config = dict(
    n_experts=80,
    experts_per_token=2,
    d_shared_expert=192,
    activation='swiglu',
    router_score='softmax',
    routed_scale=1.5,
    balance_loss=0.0162,
    balance_bias=False,
    n_groups=4,
    init_std_router=0.0316,
    norm='rmsnorm',
    lr=0.000908,
    grad_clip=0.5,
    seq_len=256,
)
Below are experts of layer 3 (counted from 0) of a mixture-of-experts language model. Rows are named router (the router's row for the expert), gate (a neuron's input weights, with its number), up (a neuron's input weights, with its number), down (a neuron's output weights, with its number) and show model dimensions 96-191. Each number is 128 + 24 x the weight over its row's rms, rounded and kept within 0 to 255. Numbers have three digits each.
After each expert's rows: a language model's description of what the expert responds to. This comes from a sample of Wikipedia text that the model never trained on.

# expert 0
router:121162133179118135135169142089156122127137158104141153136167129144138115119139180164159135095086163120123104132105118125103147138128129193106128114082146155129134096108143165166154121073116093138154170154141108154141161097117083154110147154113190090099125110109137109142094196109093107124
gate0:121141173106132181142138100094132103117114122141113105116167126105126126161156104121139171189141132097111080092161154146148091150161128175115122156165132149169151148106119177132138159134146142142137106127126104141150141113170118123181125128130114101112128088087118151117069145143121095148
up0:098128137139117133127105113088139145110135166143115152112095149142133156133173109116127124136111119133141154119149125107114156150155123162145148133130099103098132078169113100112113159184141086153154114131131117131135107108101077157139126115140141186159117130079129126085106143138138105151
down0:098136103095109139114123171110154116125119141124079150142118131159112177099112161116103114114121170139095132161148120140148122141123129121104115145152136140175167103132107106131131187127183099143140091108060120157113126130118169114077104108154088154127125134157138164143145150172146142172
gate1:133127141139120136092122181140181130131139145103119114136140111125124090123154162140152164124106139123154117112144114132129088115121136132137143124131122150146085161165088178148139166099129132119127126132122126075113151124093113135141168129135141119142130181139141104126081131118112143117
up1:171168113138134134105092126073115118090148133089116123131112147135102147152131149142083104157117120141147143171086120136124081120124157142088158115158108088096177121086090143091135111169130156112113112101088111167107126110115116133104128117119121106121152087085149143127140121120143099132
down1:124127093117111101136138153155153092074111167120107139096135182146120084155165141150126110103164132130119107144169142182102134124096117110120079140156177130118070148136134138134072115152110100174137136136082142132129127099127089153150152093121128126103109113105100136114174084135105144093
What it handles: Copula verbs after subjects. Forms of be and became right after a subject pronoun or noun, such as was, is, are, were; also blank table cells.

# expert 25
router:120133153102116131131134105128159128117127163151137139150112182147112126108160103101120107160118124144143129098124141172110124144136114135172097085112133157114124093103079120106113129125130096142093082113107129101115148153106124142168135088120123172167140105139141152125103143144097125145
gate5:114108137110155099152105116125153108107099145163113131147118131159153136114112145117109116130099118119159127124147095149099151132143124148127146107180088107130105113106118110134129159132091078170142111111129115146118097100141119153128141112089163135184153117179097176124133117137129121144
up5:127134167144122127176129142135107121103151121115142128103121134174077150107114181137138112167132129155109143112129136105116138156122123130117144117142136125083134190136122113124110138172119142121099137152111103149113126080133108116148123139151113083112115113075111146118133132198145096094
down5:099119126132143098135131142130142171130122112134144137120156125155148132098112115120140143145172100114145120152096096115107172092173119137097136113095118125111163133145115134176098119097149138090123157104132122113130125120103115149108112119130143100113130118110142099136096090137142154110
gate6:152116147120121108102113114080116153130149127161114169132120138125145123122116104142123148121125120087124141156149085153134125120121108169136123089086149145129123121129135155118101118103122083098107136122098153125071135112140140112127091115112121101130148173129103125151136124130076138123
up6:123112079137131130101107129139141158171115164149112128140123103162120095170116105135124143097165178076160097158135107146118163163136110103146150126104145129110149130135133111086104148137146079111167077104114147144119209108149145122123147086158117182134125146111149099144119146143143128142
down6:126148141154156129157147116128138130123112105122192146133104129156119133124116120109143117113136107105111149148080129114116123168127122095124118157137154133115150135144132113156120115080106137115129119140125105127150096140129173144127149198108110109143166141154146166162178157115137093136
What it handles: Name-initial syllables. Opening pieces of foreign names and articles, as in El, Al, San, Los, O(vechkin), Ir(ving).

# expert 60
router:104133122119131114134102107072125135103158112137100148129144160141120126120126114136138112158123143108104103100121131121154120119115096135115135144112137131147093124151108093123151140135101106147137153108121128113110111116161139108124111096088165109141120158142086140094157122169086130114
gate1:125147086160160137107126160180131103127135098097140125081149161076078118129113144118155089111098110135105146151136158140146155156110133113151085149119198141111110162143098142118098087107140132158161122121120131125127109106111123153132147144134150143131110102115131099111138138134146090108
up1:101125126048123106155118064111117124115145102162131124104125204125138140141113088158144119090107123122083113084127139122145133156114138097130116164117124139157123125125099140104138160144142093132130157096151117139126138150168141093093103132129141089094149137114102164120162110138124147122
down1:105111143141113161124115126151105108120120146105112093144139111142091132146144123135094151134088109125134097119150096088113105100150162102096102136094136124127088136159131077098176138126178154119142112109153164131122157121107111133136120134127127138133157124181140103112118077181104141122
gate2:094138116130141163131134123119125108102113133111131111139168130109117103134100160137123141103097107133134119120139140100086129121128156127157125102141087114110145087155131135125129141124151111134140137090134152117133117108091161086120173105146083148143095111125127129134129077161074133109
up2:134105122096163163102165080137122108128126170178084139143131107127153149160167101132146125145121136098123107110106100123134141086129108118101132188132176139132151113144141126127071149143145126129136149068117145171136160091149128158142113137192122100141129128118145109075117140121114120133
down2:157097134105119172174118191103148133107133149097098135142145113155094170111141129136169147128112105144133131110128127114113096115168118139157124095144126087121128125112131101158132126147099122084117161171142190114131125126125075119137146162160125143133150093102114109147146130093098124081
What it handles: Definite article the. The article the after prepositions like of, on, to, before proper names, plus title = marks and labels like Genus:.

# expert 57
router:125112126125113142157130122111138134132152168162078150112156126126110122095116157078171122098067126137123121150128092149119118136159105121128111092129122127139152141137180149100114119144110109132110150107114099114122115085152125156136148112159116107148173132079108151189123131147150121137
gate0:108095153120124145124135154120127118079128143094157138136103107111127132144097101155125110112132144134129145123145143127162132130150120135111132145138138114106132165117162132110103077139142137149138128191104115158141136139106128141130166111150113155156127118126159121068155125136126130123
up0:091128127143115107148127099156123107089177090115148135093085100168087125140106115165102137130122156154110123159134110117147168112148114112099124152110089172116125135106134153124123141128135149138122119149118133111144129093131132136121157122123159067096131157100078149129128131104088127153
down0:123130075134128116124073101165107134138095141145112061120135102146123071145193121125129129130110122138156084128131140118129114160098140112103094128176130128142126145159143113132162119103143113142090127178133153155112121126154141129110089105141194131088149123152128119160153156128114148159
gate1:117122109129109107078149155127118151125109133187146170117132127117156123114099099164160156164086158126165111095074113163137126153165107186159118158138137128123137160112133147154099102139115087144085145130134112138126191141097141165118111137130163182133146153134135099123148146146148145119
up1:103107142123114111157135129148123140086152111136133159149141110100160140119108182131096127158162098114123106148185129099117126119111150142135166134080116161106133093117102110124141156159143128160156132126112076131125093157167120116140139110122109114131137118092160135133133119116153157126
down1:118094118128141098114134129074128137156116102149123127177152131154126140135155121153107149093152104100114136139140077088152152142107121144126088111117148138128133105132107115163119164110140157109113145133136151135138117116174106104136158132164099164115151118126128090103139157131137118164
What it handles: Article after in, blank cells. "the" right after in or during (in the area, in the 76th minute), empty table cells, dashes, and infobox labels like Time zone.

# expert 63
router:131073144133108156106135103096128118081124197103099117114115152109106112102146067119131157099121146123131174160141099134139145168115126179160141132130124166138107125066128111117152106136103105159133124137144105142138144139146170122135093091137085149122100128121080154119102157122113139119
gate0:102148155139153104111101156167126075124119135118089134165137143107155146141172084158107127133127078085130120154124100179142124102133135154144132106137098117150139135079128160122124134152145165133103088118143103068149098109134133137104094165124066105122110113096129134117172135121099131111
up0:132128152130118128149105154120114163100150086119111134090117132144129103144102170122136128132097117156096130071119106124087121145139121104091110155120108113175118135134158125101144098114129143100129117132152119170139161137169118154106136137144157130130132167103104123149139096095114078132
down0:114137173126170152127138131138092077117120129123138160131129118167161160145131139102107149151124161080137116190116121128094138182127101191168162112118070154149119146113136123119121132127144123127141144080137117117151131149107121124143099087112132115092131155133137062113144092127140147128
gate1:119117110076140112127121171117099082095097074111123109115108187149114123073127145158169133114159113116130167099082191126136156093116112136134159133186122175115138139150095139109120140110136074164142121140163119119083159174130087140085133154117130126137104069117116115140103101133127148112
up1:129096112113080159127089150115140109107130126152143133104125137153085097135142154132130118098132116130130147112152123090141116127135146141136134128068140153094107127179120135183155109101147124179157102137154194124103136175149172141145087129121090167111148092147125155145131091113152120172
down1:126176170113104108097130117097111106102146146146092112143178132158138097116134136136129116119154116122130105152108154080161106110111170102146078108142092123125144110145130103152083130110143102082116131089126119171122128143096139120098127086098118113158150129085108122127101144105118122095
What it handles: Name-internal word pieces. Middle or final pieces of surnames, place names and rare words, such as -son, -ley, -borough, -op, -ó, often in taxon authorities.

# expert 46
router:175097094102111055118102102118126133138117085136102133092097135146154082118157137124151062116094154133121118084150139141160106141089106103124137103168160142126095170127168086111097166127162120135111082145117120144148163161140088108099126159131092150136141120153132100137159144157100129168
gate0:174110178122155087135128111086121147174095128180136178150139077168122140140158133162127148147135131177099137124104135135096147111118141134117151159175127087129095153123153141140115110125129126154165155124137162128096099126146122174140143131151136103162130147126097120115129081136157116111
up0:110125117078178136144115110126084097107125128094124077122103122138140117140129127146067138097155136121121129113162115152121165135116116139151138125124112146147159148122150122157146167170137138103126111102124129122131145101146136104078117129131083156166114114131125090138139188108158128138
down0:145133140082122147129105094140110160131143125110111098135095136128199143112130185116136128122137092135136147116129129114153070144158121112150099097125138123170099096094110131179143127121118109126123135149125178129116115178136154087134144116086136118128109110168110152124178142112100096148
gate1:094138122125112114126110124093142146155098131095158115122164159124148146128081142161117136183139129110086098172137130094116137164133126141145130121096112122140092140133121160115139136107129108117101130133092128107135143135107132087116138138104138129124097076166119109108135145105123162106
up1:104107089129143118096112119154144087119094092086133128132083085101143149120131111120102150153125117115171156095107110134152140120088117183147145128091089086130104160140109103083140135119147164118109117138137090140187138141159131103095179112109122152148128128107153120104103088105121139111
down1:129127105155134107141105139147144125131067115105095082119120129112130110156122135133137112104115140092122130158187112089094139111102143154126127122125155132164110082095098117103108125091143100142151125116127127149127104113113124104138097147131113102133118157106101118120094162112075140149
What it handles: Naming and description words. Words after "was", "is", "a" in descriptions and biographies, like known, named, called, born, married, very, father, e.g. "better known as".

# expert 12
router:166087130144158146135123142132143107061113127077156134119117152142133104112151136126126124090117147177142126146139124112104126145104142089091106174141119129150095113085105136160144100140151131129127148168117119132114116129104081173115108137121139144116150169150120089119129146117140163131
gate11:116129171115167147121123158135135097100127144093125147131127131127171126136120118096100127173152126102159101093144116148128116105113134104176165123116174201138130151120138129122091134121144141138089121142143118151134144129101132136134101117144130074136162145127140089148138108104127148085
up11:143116112123106069113176143157112085142137132137110129122125102123141107111172134129150133132120126054121117117155110175116145144086148143128113103103117123139137158130178142129134124123111122092158101171135116149119128109178112118140201079189106136125125117123139144155132098123129081108
down11:148103135154130112089155079118106106129107108176175169115172154148162106119121125145092124104132110137135094126111108139122117167132070142090109113141121118137109120113117156151111138078148111149101114099141094133129164168079133112109202121165129165091129129095088080126126149175133145101
gate12:131105114167143177087132124104110089141136122117100143135149141117154140112105110130117164125089106158122153126066148107153090140102166153098115134144124118126155121119149108124205150155131124157149137131098140124118152140143153142129105089105113131157118122122119115091131122168092147109
up12:145113163113103153164106116144150111120120119108141152122095143141127103170089146136133111137118121116134162144099132093131139150142132071047169103109089152123126159172127139072122127127113111150120116098126142126134172113084117087142138110126129163141100120128166103153137134159116108113
down12:136125156140132090099107112117127127102118123137157139105144109108127141147140072131122138119138126121123159173119167155121127132159183080128150130147126164092175116112138124123129113136107196098117149157125109111166158089170127124114124137125110138138137118101101136137156092145154106108
What it handles: Place and polity nouns. Head nouns for places and institutions after the or a modifier, such as States, town, Kingdom, city, region, government.

# expert 45
router:120142140173119168124116127085135078114138158151135115092118165124142106163149115168158118098146135123101107122138128157168134127101137129085110121090142160133129164109120127094120123156124137088135154162086158117147103102113107135133101155124122129082094144102100122114112091149109111150
gate0:108108127141106089120081138108118137119108101113083156139199105116128120135122150114111137148128114169117137138106138147094117150125138139133107097126164110140138158123110138144130119132157091194103107155162198126117156141113087175082101134142142149130107149107082118104142117146171122153
up0:090156101165135130107152131107170126104152063157118134083163124138106123081113155143135157101129083133103129168123138122133159136136098138135120142160130152089142117106155135115139114152125166123105144147116173105084124130102098151107104144114122126170129148112116143115136149139148101114
down0:108087106123172081163171128121160117123133154148112138111148137103098118138105111137115120151107093089146095092144132081105115111184144143124113151105148164115153161095122143097110179151102101144134151135135112146114065116081175103088160135165120134139090132118120093102128135147139121142
gate1:103144112129095127152119118140111136123149121100152120101118118156109145156156141137154097146123094151122144112155095139104125159106138141119124150106149147139116179116180152167119102091148115135113138146133190102121115158105115188101148137154109162130110119137092094099153137147139124141
up1:149124119130090096104158207132182128109135189171115156132098101132149106110137126109106124155129133128120081108109112128107165169109142124111123117117134116132131113163111142075131107146131164112094111137120118108126116125116130110122115123083124080118166145130145144143118135108144130137
down1:113141129137138138121092131154132086158168167170142084150142115123154098143103091157077134151130159131161123121135137108143157112160162127150124130133137099144119145159146145102142145140145069130110124089145124136121121062143138154120170125134137110114114095121074159146125119131137157149
What it handles: "of" in institution names. The preposition "of" inside names of boards, offices and titles (Board of Radiology, Secretary of War), plus section headings like History and Career.

# expert 31
router:133110119145151087142129138142157175152092087098136144121123126121160110085098102110117158143119141114097126166093122133090098132126133170096126150104139085141115094098084099169151132114146129139130119124108149136141171153139196107107098151107116145157127107174117093136115130102133144139
gate1:064092175161107135173092144162159133124139129096114100155135179138152101125093070159138117140138102138109123149132163148150151130165120163144139163143166147122105121157096144068110165146147162131141092128085110152143148123095110124139109107150177160153138105150104154143132151141114177122
up1:132123122117125144127162103097143116132132123109153147139181183139128141146134167118117120144117132159069120149139132117091140172149097071118118146074093134149108115141137114113163116129146135123093135149148153122118129165111162111144116148099112122176134119137118156138148112153164143165
down1:195115161116138087089146119116156101144112102154114102110149165124163110089103091114128119133149132152099076119131135168140167116139120130141160107124131122130074143124098104131165164120174091129139147153102151141104120109137129094163134140135110153110108118139132117149110171136137103156
gate2:124136133125128105129139097148120094143129132155145109123128170120149109140118141185160160146114115119121126145103159117136123108135134122147146145129165130136139147099104135129102139132121120153171084113143124109089166168154070179140132107146104139130120149080110143162123143155147110124
up2:121109118140085125124103153142157117139078131065115145081176129126141157172166142121156064121148167108159132142132123132106148146115083117079125067142132114092108111108128138096120129141132154130136169107130099121157071110175165116118107124111157119078111129128136122152106151122108129127
down2:128115126118100205117135137123117122105206147128090167134140099106115102129111091118120193132135072117128086139129145160117116104130114081110143161118141126114125137087148126118089150143105118115104148118140128124139164136176114165134125116134162096115158112113136139140115108086132144125
What it handles: The after prepositions. The word the after prepositions like at, by and to, as in at the time, at the 2020 census, also under and with.

# expert 14
router:141134092117157118115133166159162147159162144105168124138161144111108112117170162140085090147185124083116159115124161112117145167112140159132121161098109125115093146104099155100139119104134126104148116112129151090106144175172109104134141117162115118111159148164166129127129174119096105163
gate0:136154114144142090093169134146105167142110145137112115114130138103151163124116149145166109126092119084097155139111176122113110140099094147192177138179095152134123110116148116110099129116150103133099146123130134140123101111079144125163167094122137157183109116116131104115111152170131100112
up0:106121125090122172109142207145131159132143119121130159134140148155143161139134110134150128165128132110164129117123167093141168096113138115113149159120127102099145134132102171152097142097120112115142137136154085156169162119171161143109178177159076128110171087142150109159102114119144167156
down0:121142160148174162181121159124135114105118126123124130137120143134087103161157163108080171093149141121137128107115094138143112095098139148154119132159102114109087135139127112134068107129092177135140104140114153122185163134134141136157147157123158155134106117146106156189122146104091128160
gate1:097136125119109113154119072142110131077095086115110189108117126122105175126158141114140149133123149130113175101129146121147136117145129138117113101114113123135112145095124157125095142169145156124136135115143159152121159112182174181117148109150144127121127112070162113138126090120157133118
up1:100118123148099124161096121124110121091110089097130157112127135107102102096120119119148126127102103155118159085153118135123161108143173130110104117119098130132126146087134121113155107125124098142115122162160150125147085109176165113164129112166157088140107144116142170108083159141090060130
down1:108146118131157149158144142172177145151126088102136126108145096168093135107148117129133123164146095122095168108132129143127114114141138140181194154139127086189095147130105120117114128113154115138164101152187124103092165089155130148144166128137154150159104101155116125128169087105137153134
What it handles: Personal name initials. Initials and given names of people, mostly in credits, tables and citations, such as J., M., R., John, Daniel.

# expert 37
router:142140117149157152152152133104133104135069123171147115092126121085140085104142123130142150106155135114126110150101158146137127149116080081129144143080106123101150169121086095119155106158114129123147150122090159123118121107108119127104148125119152155100148126144140166156142147140128118144
gate11:120136085130119131126132151089155114107106100095091167098100125129131194145130111103079120138097114134157094111126164124121151158129140134183147086135076131162100132147167124120118133074118108123111130087133093128138138134126136170159184098132105124134128108087097128118109141108123108132
up11:118130179128114106157106104187122119126155165147119120141178166141135090125118132112140149155172156152149158149139119114072125093155087158124133153115088123092127128135113150127099117106137092131109129121111143154166113103123138106137105117130159140134142147123156131115125127168145177083
down11:109128121119141128081136137172130147078107087083112112124128103149103091109151113121107128158131117168139127115144100185134137137098125148117155111121131144124170092129127127122138159108137124119164138169099116165149131149111137108127098110148098141128109120141133173140106125070094146119
gate12:115112162172157119121160120144115112133180128115145091099160147125141137129112124102139113151108097105144147142119107115144095122132110129125114130121131157126159143140131125137156127166131113131128135118105136099114111121095154133106099088134117143119172118103142123162135130132110207103
up12:107127113118119157127122136148097101096108097121140153133143109153109138098117124103170092139134128151147159161106183148141146164083112142101098119134124153115146148147113164145185132095114144158126106146137119123109097117139128122064168103130112092142076117138113129138134112163150126106
down12:127115154142150147161121154126139199125128097104113136117125158129164134116161109116189147101152124121127137152137097113090127148174151100114110120155121136137117138120100093125129148154157151157122129146108138146119130098134135131141160111073113155096185123185140105125153126088122076173
What it handles: Coordinates and markup symbols. Slashes, parentheses, backslashes, braces and superscript letters in coordinates, LaTeX and footnotes, as in 52″W, ^{b}, (宗.

# expert 54
router:123109134117107133139122109137121093115117116158121118132119126128135166082139088118154089140146107102101080148116120110139150152138094147137126132136120101108142139103113094094086136119156127080156162113113118141124143136145187122105132116131099140129070127156141158121136139118104093149
gate0:139109125082136143092119154143095111125119113146141087149139110102104146153152156109131139151096078109135139120129116139165141132133116110112126145103056107144139140149156112112091177136116108144093105093082125128114136140196116152143179095118119155106143080142153144115146133155155087139
up0:141145102124100138107145157147117170113152118090121134152153140149127131131141143125151180138111141084131153153115138144111107174120129120130144108184119077123117142124149104119136109151130151114108099141140105127117123151156116112151149099104106165134145128142104181136150129154131135180
down0:127143096171153163074114155148130109119132145145126136155100118088108112135125123102146139143128119132157127105139100148119154148144117128142166088054148137137118100122132110151133170144067113126146120148133116127093149150158155124156120145157107087063131141102174142124147140134116126114
gate1:104136096166140128145153175162139098125134129134133115134142138143129133128103132123135141124089103116154121149104096084147081084171143098152149124075148146111153164136147140116102140085153159165135153153147095120122131100113109161134072121106155117094111138157131150113166105136112134157
up1:122134126141106134151197107116148148104124148120117090086126116127108076134121120113101133106118100125114109143113150115161175146114129152097167129148118137132116115151199148160153143143120138113079152123117139137152123119129155142120107126104137108175098155085127132096148123131133165120
down1:111137168137126111126063164142153148089099134178138145119142134142140155125128112111131138114113174133128092098134108118148087124187129126130123166170132128161124120115143175112122130130182130103110147129124118107124166144094111116150113155130146119129088139138152168149146081073113090167
What it handles: Section heading markup. Wiki heading markers such as === and ====, table-row pipes at line start, and taxonomy or genre labels like Family:, Genre:.

# expert 3
router:159137103168111152086160153118129096136127089116145163115134090131112120138075163127131156115098126127114122134113113158134146139170083158109168123135141139129091127121110104123116124119103147126127144121095137111116118113166115118107156120155134121179129144094125045135201119124099125154
gate0:117129149099154141077130126110136096112133152145106126173138162164112142107138111106133142170131111095124131101098139160138145093142080108152157115133098143130116143147131136121145130162114123125119136174158151086100141153099137174095057096115130128106125135116154168151125109096136172129
up0:114085169198103101079139095126120109158160112074103153109144111105127140135101111165124112157134116132135092141140108148086146101144128087127155113144095185138133097101076126150152106135084136112156152163158122083112116135124147117134085102133144124098145127146138119146118087134116106132
down0:103130199135119126088127125130143133119151146134126126169140112158145131133127100069106124144093119149150178125110140139120137163131139082102120151175107099120177080140102151117128128109112135082152131153126111130122122130140172154135139116112141097159174113100123085121152130101126113124
gate1:109135121133084111092125160124091127081158167130134094116118109094082132111169140105102112135116145141145100075108127154104130144113148131162148106151104102105160167168118140131114090086143152133175120104145124117084127086136119139145121126110158094154129135129156142099170135138092132141
up1:087106099126127133125140097119120085092157116134136130096142123173133144120168125124134100150147116149117118069145122112158088118137117142125140098124113146116147138166163122134133142116105149190148116150181112160088147086136170121136082124099104116093156174188130151168117094104137124090
down1:100139139076126123164104110068127127144123152096150123104131115139148113164110110144128131164065120127112101121163126116168113166168113157130154130106128159103129132114124154142114146138152119151103124087139146178124130117109133101192093130117093150135092140126110080164105144142100177130
What it handles: Coordinating conjunctions and bylines. Mostly the conjunctions and, or and &, joining nouns or names, plus "by" introducing authors or credits (men's and women's, by Léon).

# expert 49
router:082120137141123111147131166096094113142149123091107133121132124124116177127125123108140132140095092129138120118153113094144128096140111144120109159126131128054138115153165185143119121126123160180128149149147140148102128099137142149119132131118125105165083119128103110129134142134135141141
gate0:132153122148107134130141084109091140131092145121119105111103145158141122135129137148102122150109133112110097140174144114127097141092137117153123129106179121093138187144118123143176107145071101130122158143102059148106109152134104138143152155128128108106110080130154133085148079125134130125
up0:136105143143123117116148123094124126110103082162146135152117088141168122151104105114078103121143110155131117163138131197149114098125159119169112154121109128081144156162119146123165113124132170137099128112116140161129086142098136137119119152150153088130125101119107147169127105102094122110
down0:138138127106112155123118078133158107151132133129127145136139130145180077096096108145113148156151109194116110080124146156105125079153144132114089167135147120148138152125113125120100117115174131111117150132152030165146129125146162104098125094145114142128180121178131122126116153142115112134
gate1:160128157120091130162161110107097111136106148159130115132135149109101174120155130136145114146127134089144110136134133150118130188098123161135120136116126097121126131141127092100120117126128106156091134126125154064156117137067130156100116089138123117135087070117128100086155140125155175116
up1:124175112138146101168138117118100121140169134104091110120094156110100162134120098133103087132097145120115157151165138114115126112113125133149138163170158135115142142143098098109166063103132147110149109106147117136167147144128090136120166087110109124144121119073151101099160146139165152099
down1:139148155133122151108149159122122125108140140124131135158136168147112128131114109133138134158156102142120113156124110107177133124121136135137133137156107152106144134096108130125124123134129121092148118067112093154113083124150125104113107113112100129123122088166116171104121119187109125124
What it handles: The before superlatives. The word the or The, especially before superlatives and ordinals (the most, the first) and at sentence or heading starts.

# expert 35
router:107125127096119144114130124116127182077111150177125133131161106117133176136110121147115131151124133173131141129139166133175110135122089150146127103148134116134145094165162106117138110133169096132124083110147155086098114141116151152173137132153122171129150094141137079108160093138163100136
gate4:134170179155129112126134102090155173115133100117162148138189098112123098117134121169142105143096143111140141115163129117099143188143115113083116157125147112132105121154127084128102043127143128110150112095147101065132156130096174137119164096106137165138163146144121119122096167119122093141
up4:103156120107096131099131125118129131104171109122150113130159126143118077100153145117120142149140137055105181146119119109126116100124110122145140115148144139214148110150138148138112152117165103177070120114110110115136129128136191178094130090120140174103166140158114139113137171144130137154
down4:118138107125143105156149136090178133128135161137083114128118112153148123120143129131088119121157116135153126154143148112111147155116114116115132102112103153123114137163154161103152123124108153098121193107127141130149155131132120105155131116146123149138119114138161115148145133106132123085
gate5:120152130170143184155133123114114096146165110146171123132097119060084140097098114129121097088135116129082134158177138131118125111136151138165120148103180129140123129125110124150111105145101128110110104178127161174154101116091136129127162131137099141103126173144125082146147121150139118131
up5:184105096144139168097095110114137099063115158084113105144144140147119138153144143130137133118113161127123101112144094115134132123125138143094113145152097089128123141173132092131121114123108142144104174147131087166169120107081165104133086131156134118161121115140128137171123118133124127111
down5:130103111086179131155131180111119137115178153106117092137134134151100177118139120111117161162094079060078141130125106151128124132149109106130096121115154164123121162160098143168121135118121153156138148143090117145132174132129151079099129142169112118099110120075165117164142190114184142130
What it handles: Adverbs and subject pronouns. Adverbs after auxiliaries and subject pronouns in biographies, such as never, also, not, then, usually, he, she.

# expert 19
router:114124140132158111092136163095114107150151138112149139119108129119145090138087141154145074115110099118123107132175138122128089137134064128105103135076103152129163080140140134102093148112140122175103123144097104140076092104095101123163069130143109154143095144125115147157140121123130125143
gate5:130102162130117088150138109108140170140124152162105104197111148085153126161104131126137082170093093123171137142162132142163105140141111109130116157098130167153149146138120106126121144149117101173111132108157127165125144126099132119139073089140101149133171121159117073147143145093132150155
up5:147132094110152113178157160130082148070194110168123101154117151156125088128107098143140131122097132115135099143163143120148137146140118160101138151098106103120147155127146193103119128116125147121090134118149140120106155141096135088146124155164140131137119147140145122121181154114135095152
down5:117130122099130138098103122105117110166117116133157155103160139125147127138129147122105092111112125136129138086109096165077119110146128111147079177094127149164125143119090125155126114076124105085153140134122109136105129092105089120159128181140152156117117126131133090116119119131119101082
gate6:131131111105089173102139156137135190105124106100136124091119133108167107102162143170115097173146107107121156075090149148163186145102148161096104176146127143108105099167121152138156137108117154089143144153131110114137127129144114109119128144115186112150095097098120114134153089134161078129
up6:144119152088144150099154156155118103150093114166126133116133145138118118147118186106137114121137100129095129127098156133174159141098111148089094120083108157166143153121101099130121128130125136121130133152147094128123124147120122134159084125113159120150119145184158127093111113107127164099
down6:101166099158160106059141132089167135093116114098139141124133122128111144081151180117134156111156139114159130130130183140146092115076131096138121140109131146133125106153097147165148130116096143154104129147151110151131140110081124130118118124116130173160139135134146149092158112120092126144
What it handles: Single capital letters. Single capital letters or caps pieces inside names and acronyms, often at line starts, as in LeRoy, DeBakey, IBO, CCHA.

# expert 29
router:161110156144134122118101135122126127158144144112083106128114134099137121118120147113088158121157122142104120095111145126121139148143138097145127142139096111106125119147133111131094121151140129096151136117132107120100117140133093127112137136083137147114104135078146136123150089150157138115
gate2:152105113167151139150167097116133145106102132142141157160161100133136155101101156157078119096118137134133156139100097106171103142127093144137128130135129119112143141133132113115130127120103146124140135141137184126119127126130144138123111118135141099063074109101170148128113139139088106139
up2:161122135099100146126126139127124080126153130135155152116152175102107113138097087124117119121131089117158141115134192140140138146091106138116163122131150117128153117161150149105138110099105148153178117139113136160183148104134097085154134105099132111099081142130126150159126160142129124083
down2:156126131099118115124137116121109142145145137129121109136144106143164157116113118110152121097110177148124154103123140181141106102110086127114150097139170131136133102147151155107105140119133129129143117146165109159120119072125145117124088113117188165121114121110117137075093135140102125139
gate3:140130112140129141120138128109129105152090178073139118152129108124115099126136172097142121113121115136113139152126111130139145074143118152189115173125144129141144119144124160107124104131103112180124088113134126161137101092154116135116114087131101164143129107104165128151131086110170124120
up3:118137105113135170082134199108150146095098095133091129101113139106143137181108089112116155209134128126102140095093117167150137150068136159124102148127121127147114113077121137117161107107107126104110171168128093108135141093104114101091118107167145122126129111121180099142141131161094127149
down3:168123142106151168128157133134112108155121113124110115128126152079171153072139163130132096104132184158104155158106138155156104149118072140118090146167124114163128114105116079102115151132102103120108084140062136149160101102130135113151131118100139159146142142131072114116117130120142124167
What it handles: Prepositions and opening quotes. The word of, quantifiers all, both, each, quote-opened title starts like "S, "T, plus Tour and table pipes.

# expert 24
router:104097082091149160118132101140112136137098130126106129134139161185136129159130151128146108111116127142146122098133162131099151136111164131122143164105153125124144158168137103118154144150183099116120149071119145153146119113155072155115134128128173147115111151091145134139157170148116170121
gate0:141106094133145152106121116127146106187122160130136121138106082108130118134181175126134129128113116130137140129134125124110120113161129112128091128146118137126153150158081172125105127110168130089105124109151177097127187158135142107132125144114095138070139166122161148138096124127136152145
up0:138140108137138126145089136109163161084136122166141157077115072118143134135155080198113148151101136121134091145168133153117153128098112121157125130115176104143133125136102128173128127107085135127109160140114095182137101139076137150119127162119132126152136145113128089099132145112103089114
down0:170125144155120116110143165131112160117113116111130112124150116144100120148110104180144138109137124106131073085132171125146156100141113162102170085135166170125118131129124099107112112086142155124123124108126097159127094122093163148194172136154119106129151096150137174088153108101118116111
gate1:133095076187133121128118127121137112168105125094127149101125093098146142133129129116097130135135148116114144129109130140161116146107123097148146122150086107156137161136156147175134115115168145181134136113138124098092116120166111124119093140129112145131140147124123080151153080143086129098
up1:165098141187159123100146125110142131167114123114118110178097136140153135130097139099125113146142143133124135123140116150164143124112162137116087120081108187132113150111128112090112075113132131094136139123122119124105126102123150149105116138122148111127127150145132112109143113104111162106
down1:139121115097157118133120150151139127127130133127172114085127112118156120127146126130142102157110122094097169139108109144153118120111164084127122128136095139132131134123115106167131155089104141125094107108139137140153117085089124174086133161167063161153150111136115112147153100159126098143
What it handles: Commas in lists. Commas, often fused with the end of a word, separating list items, names or clauses, such as rents, families, federal, Prop.